Experts of a small language model.
Size: 11 layers, width 384, vocabulary 35687, 47.2M parameters.
Experts: 32 SwiGLU neurons an expert, a softmax router, a shared expert of 64 neurons.
Below are experts of layer 5 (counted from 0) of a mixture-of-experts language model. Rows are named router (the router's row for the expert), down (a neuron's output weights, with its number) and show model dimensions 240-287. Each number is 128 + 32 x the weight over its row's rms, rounded and kept within 0 to 255.
Before each expert's rows: a language model's description of what the expert responds to; "comes before" lists some tokens at least twice as common just after its tokens as in all text. This comes from a sample of Wikipedia text that the model never trained on. Tokens count by the router's weight.

# expert 22
Description: Ordinals and contrast words. The ordinal suffix th or st after century digits such as 17th and 1st, leading digits 1 and 9 of years, and connectives such as but, however, and.
comes before: "9", "8", "7", "6", "2", "5"
router [165  99 112 106 141 119  66 116  59 139 193 114 121 149 116 139 116 132 105 143 124 109 106  64 113 113 156 172 164  83 142 121 121  96 171 155 159 126  90 174 128 198 151 149 131 115 111 141]
down0 [126 114  88 129 153 171 123  56  81 166 105 122  42 156  92 135 138 168 142 169 146 122 126 100 149 137 149 142 116 167 130 117 142 109 141 153 130 115 145 107 167 126 158 202  72 140  90  69]
down1 [160 151 134 164 114 119 159 148 138 126 118 112 108 118 221 145 181 143 179 167 123 159 135 125 116 144 176 131 186 146 125 164 135  89  77 147 164 186 116 141  21  44 102  98 111 140  98 135]
down2 [140 124 128 151  90 144 159 106 142 110 111 193 106 131 169 162 167  92 109 115 125 125 112 115  87 118 125  70 115 101  94  88 195 196 126 153 108 122 104 152 122 141 114 107 123  79 172  45]
down3 [182  90 129 126  92 136 131  86 142 113 143 151 128 141 178  97  86 165 135 113 124 113 104 122  76  87 128 144 144 150 104 114 129 129  86  92 151 139 116 137  63 211 132 134 132 169  83 105]
down4 [125 115 135 213 153 166 161 142 110 125  92 177 140 102 166  98 153 161  94 127 177 122 110 107 128 109 104  94 120  52  94 137 132 132 167  99  92  95 184 157 149 123 154 126  59 134 162 165]
down5 [163 111 124 139 126 117 147 138 128 197 139 128 135 120 149 103 136 154 128 126 130 123 145 214 182 139 101 175  72 135 108 149 115 184 153  81  93 103 116 146 142 141 193 143  73 111 116 132]
down6 [112 165 143  96 147 137  58 150 146 159 150 112 150 136  82 196 111  93 126 102 168 132 144 208  93 104 153 106 180 101 138 160 149  61 111 162 154 134 130 122 112 131 121 163 132 131 147 118]
down7 [ 87 116  70  98 165 196 135 138 136  90 108 132 130 159 137 221 103  99 139  96 112 132 130 145 161 118 127  93 221 168 187 111 155 146 152 169 176 120 169 124 163  88 103 174 174 142 163 127]
down8 [114 142 122 143  92  55 117 166 131  81 119  74 126 122 101 127  98 122 130 132 113 120  95 166 162 139 144 131 142 156 168 133 160 214 104 132 128 138 132 154 114 152 117 127  77 137 101 171]
down9 [121 190  63 156 143 160 166  94 165 133 135 131 184 136 127 152 221 135 143 117 135 104 122 150 134 154  98 163  78 122 188 166 140  84  96 176 108  79 130 209 111 139  74 118 157 102  74 164]
down10 [ 37  94 172 129 130 108 134 131 103 156 142 129  69 118 101 124 107  79 135 112  88 188 103 126 201 113 140 151 185 142  68 109 143 159 170  29 204  80  63  93 111 176 108 132 176 122  34 135]
down11 [136 169  86 144 159  98 154 161 128  90 162 112  80  99 105 159 153 159 149 164 211 136 137 108 141 155 132 138 160 112 156 119 139 151 119  94 170  96 175 174 120  99 120 146 153 101 126 191]
down12 [140  79 136 135 145 158 179 106 153 124 108 125 104 133 134 177 113 121 170 143 158 130  91 131 139 170 130 185 117 101  59 152 157  61 220 151 196  72 124  94  91 129 139 181 139 170  63  73]
down13 [196 124 120 162  60 138  97 138  68 134 124  77 115 162 137 144 108 134  91 147  84 121 107  88 132 140 156  95  79 162  83  66 150  96 125 138 125 134 154 123 108 133 158  88 148  99 127 144]
down14 [129 150  74 136  86 115 119 154 155 154 153 124 149 151 112  99 102 109 105 153 112 103 114 144 138  98 206 114  91 129 106  94 181 128 153 168 107 136 143 147 133 110 179 133  77  84 117 154]
down15 [124 141 110 111 180  90 128 122 150 147  91  38 118 171 159 116 128 201 121  75 149 108  90  95 106 115 100 109  88 188 101 115 133 165 135 149 130 102 147 154 126 147 101 172  79  96 108 116]
down16 [ 77 163  96  75 110 139 140 121  85 178  72 168 118 192 207 146 124 113 189 120 162 158 105 107 128 110 124 101 111 183 187 145 131 151 107 151 107 107 100 146  98 164 119 135 124 126 151 169]
down17 [127 133 157 157 102 130 143 122 148 157 185  97 156 125 146 192 123 134  58 142 143 164 131 103 169 135 117 170 134 120 167 146 149 124 157 131  81  56 166 214  76 166 193  71  68  63 132 154]
down18 [144 171 118 146 149  94 168  90 120 168 133 204  58 107 135 128 163 135 160  62 161 138 130 104 127 191 129  45  96 114 142 105  94 180  40  99 155 122  94 123 155 122  98 106 118 112 147 131]
down19 [108 114  94 137 113 137 123 113 160  70 143 144 165 202 132 126  59 116 192 118 154 136 134 121 133 159 165 116 123  99 108 137 136  88 131 184 124 145 157 196 107 127 101  48  95  55  95 167]
down20 [148 153 158  77 132 156 121 174 107 123 123 144 150 197 147 183 144  96 148 124 144 150 182  94 123 125 173 147  94 159  92 118 131 101 126 110 151 174 126 123  56 137 114 182  97 108 134  98]

# expert 23
Description: Sports scores and numbers. Digits in football scores, dates and years, score-table pipes and apostrophes, plus given names like David, Paul, Joseph.
comes before: "s", "9", "8", "5", "4", "6"
router [134 136 151 127  81  93  87 120  62 152 117 138 144 139  77 153  98 129 132 125  85 133  87  44 164 165 172 133 116  82 178 115 126 132 199 109 166 144 124 108  96 128 120  81  93  98 199 157]
down0 [ 61 144 185 111 120 165 113 127 104 115  91 132 131  94  75 138  94 146 144 144  68 147 131 178 111 134 109 174 175 118 117 160 138 138 163 170  93 150 100 107 172 113 113 120 143 103 144 122]
down1 [ 67 147  95 107 113 142  53 154 108  79 126 120  79 141 156 157 115  95 105 125 199 163 169  94 106 115 136 120 142 124 151 111  95 120 162  62 148  71  96 135 111 213 155 195 138 101 135 100]
down2 [ 97 128  83 106 171  93 169 136 131  99 124 134 117 131 116 123 188  79 129 197  58 141 140  99 109 143 132 148 187 175 162 173 117  97 102 123 171 132 122 138 144 119 137 165 179 173 166 164]
down3 [ 83  70 157 126 125 119 124 122  82 133 132 160 175  98 140 124 125 146  54 130 113 151  97 106 129  72 108  97 168 158  70 154  97 108 132 154  92 147 151 130 135 162 158 132 133 112 178 185]
down4 [ 89 175  61 124 147 136 194 135 134 116  64 176 153 184 162 128  62 141 113 150 127  96 147  75 101 166 122  91 164 157  86 159 112 147 131 166 164  52 151 136 134 178 160 132 175 106 116 128]
down5 [ 59 155 126 137 110 122 141 111 148 125 129  85 137 136 146 111 157 144 142 136 131 119 148 186 105 149 122 150 163 117 160 130 179 140 126 110 142  38 146  79 135 154 146 107 118  84 134 124]
down6 [122 127 144 196 134 123  87 115 114 198 196 163 137 158 182 123  95 100 100 111 106 163 110 138 205 150 189 141 163 144 156 127 150 121  55 155 112 125  76  89 101 143 120 194 150 181 165 115]
down7 [150  98 152 104  90 130  85 160 119 148 172 138 161  93 114 120 134 158 118  86 111 120 162 201 101 134 117 131 121 112 129 121 110 112 146 120 158 139 123 175  78 120 174  97 140  76 164 162]
down8 [111 156 106  91 138 144 179 157  71 171 119 142  86 125 165 115  97 104 137 162 121 168 115 127 111  95 120  86 124  99  69 122 131 170 126 102 133 138 109 158  94 123 183  89 139 165  89 110]
down9 [141 135 130 166 120  91 114 125 184 145 114 119 201 146  38  95 136 195 180  75 114  87 107  99 176 161 114  98 197 154 153 127  74 150 164 148  91 149  63 102  97 143 159  88 137 141 130 152]
down10 [177 135  73 135 134 132 162  93 134  73 121  93  60 141 138  94 102 137 102 115 194 187  98 161 104 102  48 155 137 156 147 167 128  90 152 102 189 171  97 160 137 124  97 148 153 124 125 166]
down11 [107 150 125 121 117 136 115  92 159  95 149 162  62 121 131 137 140 143 119 167 165 138 128 148 131  84  84 167  87 150  90  97 155  76  95 116 106  64 124  86 169 138 114 184  64 184 130 124]
down12 [ 84 165  99  94 110 144  79 112 152 117 166 124 155 116 124 151 101 115 130  86  96 139 119 158 117 153 130  62 153  83  91 148 180 108 127 138 151 123 144 119 143 169  99  87 131  97 137 127]
down13 [102 153  99 106 170 138 175  92  95 103 151 155 124 166 135 118 151 108 129  91 165 146 151  82 150 142 115 133 138 124 116 125 116  98  81 129 156  70 159  89 121 151 103 175 132 150  73 133]
down14 [ 99 132 129  48 175 117 137 133 127 112 136 156  97 120 135 151 136 101  97 105 101 112 131 148 165 114 110 194 110  90 117 174 121 154 119  84 103 155 107  89 182  91 115  84 114 121  91 110]
down15 [102 144 155 127 194  75 158  98 132 169 112 135 101 173 161 141 155 106 124 159 145 156 106 139 160  95 125 111 130 142 154 144  90 120 108 112 110  99 175 112 119  90 135 196 122  99 105 137]
down16 [108 108  91 216  90 101 162 113  96 139 130 104 115 129 109 149 206 115 191 119  77  99 159 129  94 111 161 160 133 152 136 128 114 117 157  63 150  83 124 122 136 151  84 135 148 139 144 140]
down17 [133 189 159 162 120  49 131 138 171 163 142 102 186  57 153 159  86 145 149 159 110 136 164  49 134 129  97  70 180 125  95 145 135 158  71 107  99 118 142 153 184 104 144 128 159 110 106 124]
down18 [151  92 139 126 146  82 188 223 120 122 153 161 125 112 140 135 130  72 136 141  49 130 133 131 189 124  80 167  84 108 153 108 162 117 174 128 151 121 109  89 107 128 145 125 114 131 115 120]
down19 [ 83 187  95 116 178 169 152 165 113 126 100 168 147 152 137 126 156  86 114 161 118 157 138 142 150 143 101 106 119 152 117 188 113 132 143 130 127 132 143 154  70 227  78 170 169 172  97 120]
down20 [147 152  98  85 216 184 101 132 161 147 110 108 111 103 102 160 107  87 114 118 145 131  91 157  85 165 161 201 168 119  96 155  87 118 131 154 108 130 162 124 116 138 126 117 153 165 111 105]

# expert 12
Description: Taxonomy closing brackets. Closing parentheses after author-year citations and family suffixes like -idae and -aceae in taxonomy lists, plus pipes, colons and line breaks in tables.
comes before: "\n", "-", "–", ";", " →", " is"
router [118  98 106 109 136 104 147 113  83 129 183  88 176 119 117 199 131  96  98  69 120 149 115 115 153 129 123 193 116 138 105  79 182 148 110 153 144 157 162  89 131 104 166  89 139  93 155 121]
down0 [111 179 122 151 112 137 119 127  95 186  75 118 126 145 186 113 129 163 203 142  90  85 101 139 163 132 167 141  70 109 136 108 194  94 100 125 162 127  87 149 128 138 145 166 143 135 178 136]
down1 [119 190 107 118  92 112 164 131 138 171 140 178 109 185 149 170 114 122 145  71 131  98 122 174 137  94 111 139 130 138 141 135 115  86 101 127 149 148 101 161 106 172  69 102 130 110 113  92]
down2 [125 164  56 126 114 113 114 118 132 154 156 137 156 129 130 113 150 136 129  86 164 100  83 120  92 137 157 113 118 126  91 154 104 146 138 121 126 134  90 158  80 128  96 155 123 135 135 148]
down3 [125 192 185 129 126 180 140 167 112 137  85 111 148 175 135 111 137 162 150 134  78  99 139 165 109 135 117 155  99  93 153 158 135  71 152 139 106 161  98 128 121 123  83 131 147 118 106  49]
down4 [128 112 150 152 224 160  98 100 115 160 139 138 164  94 175 107 134 128 116 141 148 151 147 102  86 156 111  85 144 150 150  99  68 189 171  75 198 121 166 112 125 123 140 158 126 147 116 137]
down5 [ 83 165 154 169 155 155 105 129  87 149 155 115  81 133 128 127  69 142 105 169 145 132 162 139 160 122 149 127 144 115 144  66 177 114 116 119 137  87  90 151 176 140 174 127 142  98 132 105]
down6 [107  56 104 145 101 137 144 103 157 128 115 112 176 136 105 110 110  95  67 136 126 179 124 137  82 172 165 104  66 164  72 151 108  65 138 140  92 114 127 144 115 110 100  77  60 153 155 185]
down7 [121 105 148 106  76 129 154 125 191 140 121 118  71 198 140  79 130 157 169 175 159 165 124 107 142 112 116  85 146 162 143 121 127 147 135 108 170  84 132 202 122  85  98 157 106 102 192 168]
down8 [129 170 136 135 133  24  89 107 127  77 120 139 189 133 136 180 103  59 169 106 124 104  97 131 108 142 118 230 104 165 119 103  73  89 152 138 139 128 149 105 108 100 141 108 142 134 119 108]
down9 [ 97  98 115 117 143  88  84 111 171 126 121 113 125 137 134 162 123 233 149 149 124  69 171 146 144 150 123 145 107  94 142 117 155 121 151  91  99 129 177 172 140 147 168 114  53 140  79 169]
down10 [123 154  89 140 145 151 175 140 162 130 133  64 152 100  76 111 152 180 113 139 169 117  92 112 176 135  88 121 115 150 142 161 172 116 143 180 119  15 144 138  95 103  96 122 111 120  92  94]
down11 [164 204 172  70 109 166 125 132 140 101 187 102 111 145 143 168 181  74  89 142  97 134 120 165  82 127 118 119  73 101 142 139 134 141  69 157 144 157 179  96 160 152  92 124 167 135 106 107]
down12 [ 84 132 115 112 112 133  86 142  94  35 118 138  83 100 123 167 151  95 130  97 168 164 108 118  49 146 134  69 102 121 117  73 101 159  91 161 152  89 142 115 147 208 112 122 132  93  77 143]
down13 [167 147 129 147  92 144 158 101 164  94 163 137 144 182 161 125 186 159 178 171 109  62  69 117 188 102 129 147 120 181 142 136 152 167 131 145  80  81 198 161 161 120 109  47 167 167 149 149]
down14 [134 118 117 134 126 167  92  95 112 147  95 136  85 116 148 100 119 143 130 131 186  81 113 128  71 136 112  76 118 178 179 162  92  87  94 106 186 102 154  78 144 133 107 191 133  55 166 104]
down15 [138 126 202 103  79 192 116 136 111 117 168  79 116 174 146  87 149 204 139 116 155  90 124  94 126 139 148 117 101 127 122 124 210 136 179 151 183  97  94 141 122 115  85 159 113 174 169 123]
down16 [114  87 115  89 129 159 112 135 115 151 118 130 158 152 141 116 106  76  91 141 136 100 125 152 133 119 133 169  82 116  72 102 175 114 129 139 104  95 140 146 114 183 111 122  89 126 167 178]
down17 [178 141 152 135 149 165 151 104 107 150  54 177  81  75 124  71  76 121  83 129 112 144 122 138  74 160 150 190 189 198 183  98 157 174 178 125  80  96 132 106 140  76 125 154 137 167 112 106]
down18 [157 144 139 167 134 149 124 133 138 168  77 130 101 151 103 165 145  78 127 151 162  99 144 143 145 159 129  68 123 162 192  85 123 131 139 147  92 175 126 126 205 128 126  66 115 181 137 143]
down19 [136 110 200 122 137 121 112 153 172 125 124 152  98  96 175 150 130  61 101  95 136  95 161 124 138 172 196 101 119 161 122 118  98 117  80 109 148  95 112 133 165 122 145 125 106 184  84 117]
down20 [147 197 102 136 122 206 127 155  70 119 155 131 174 150 132 118 131 137 124 184  76  82 120 151 105  84 114 127 101 171 112  81 134 137  69 152 135 138 177 168 130 166 157 144 144 131 123 115]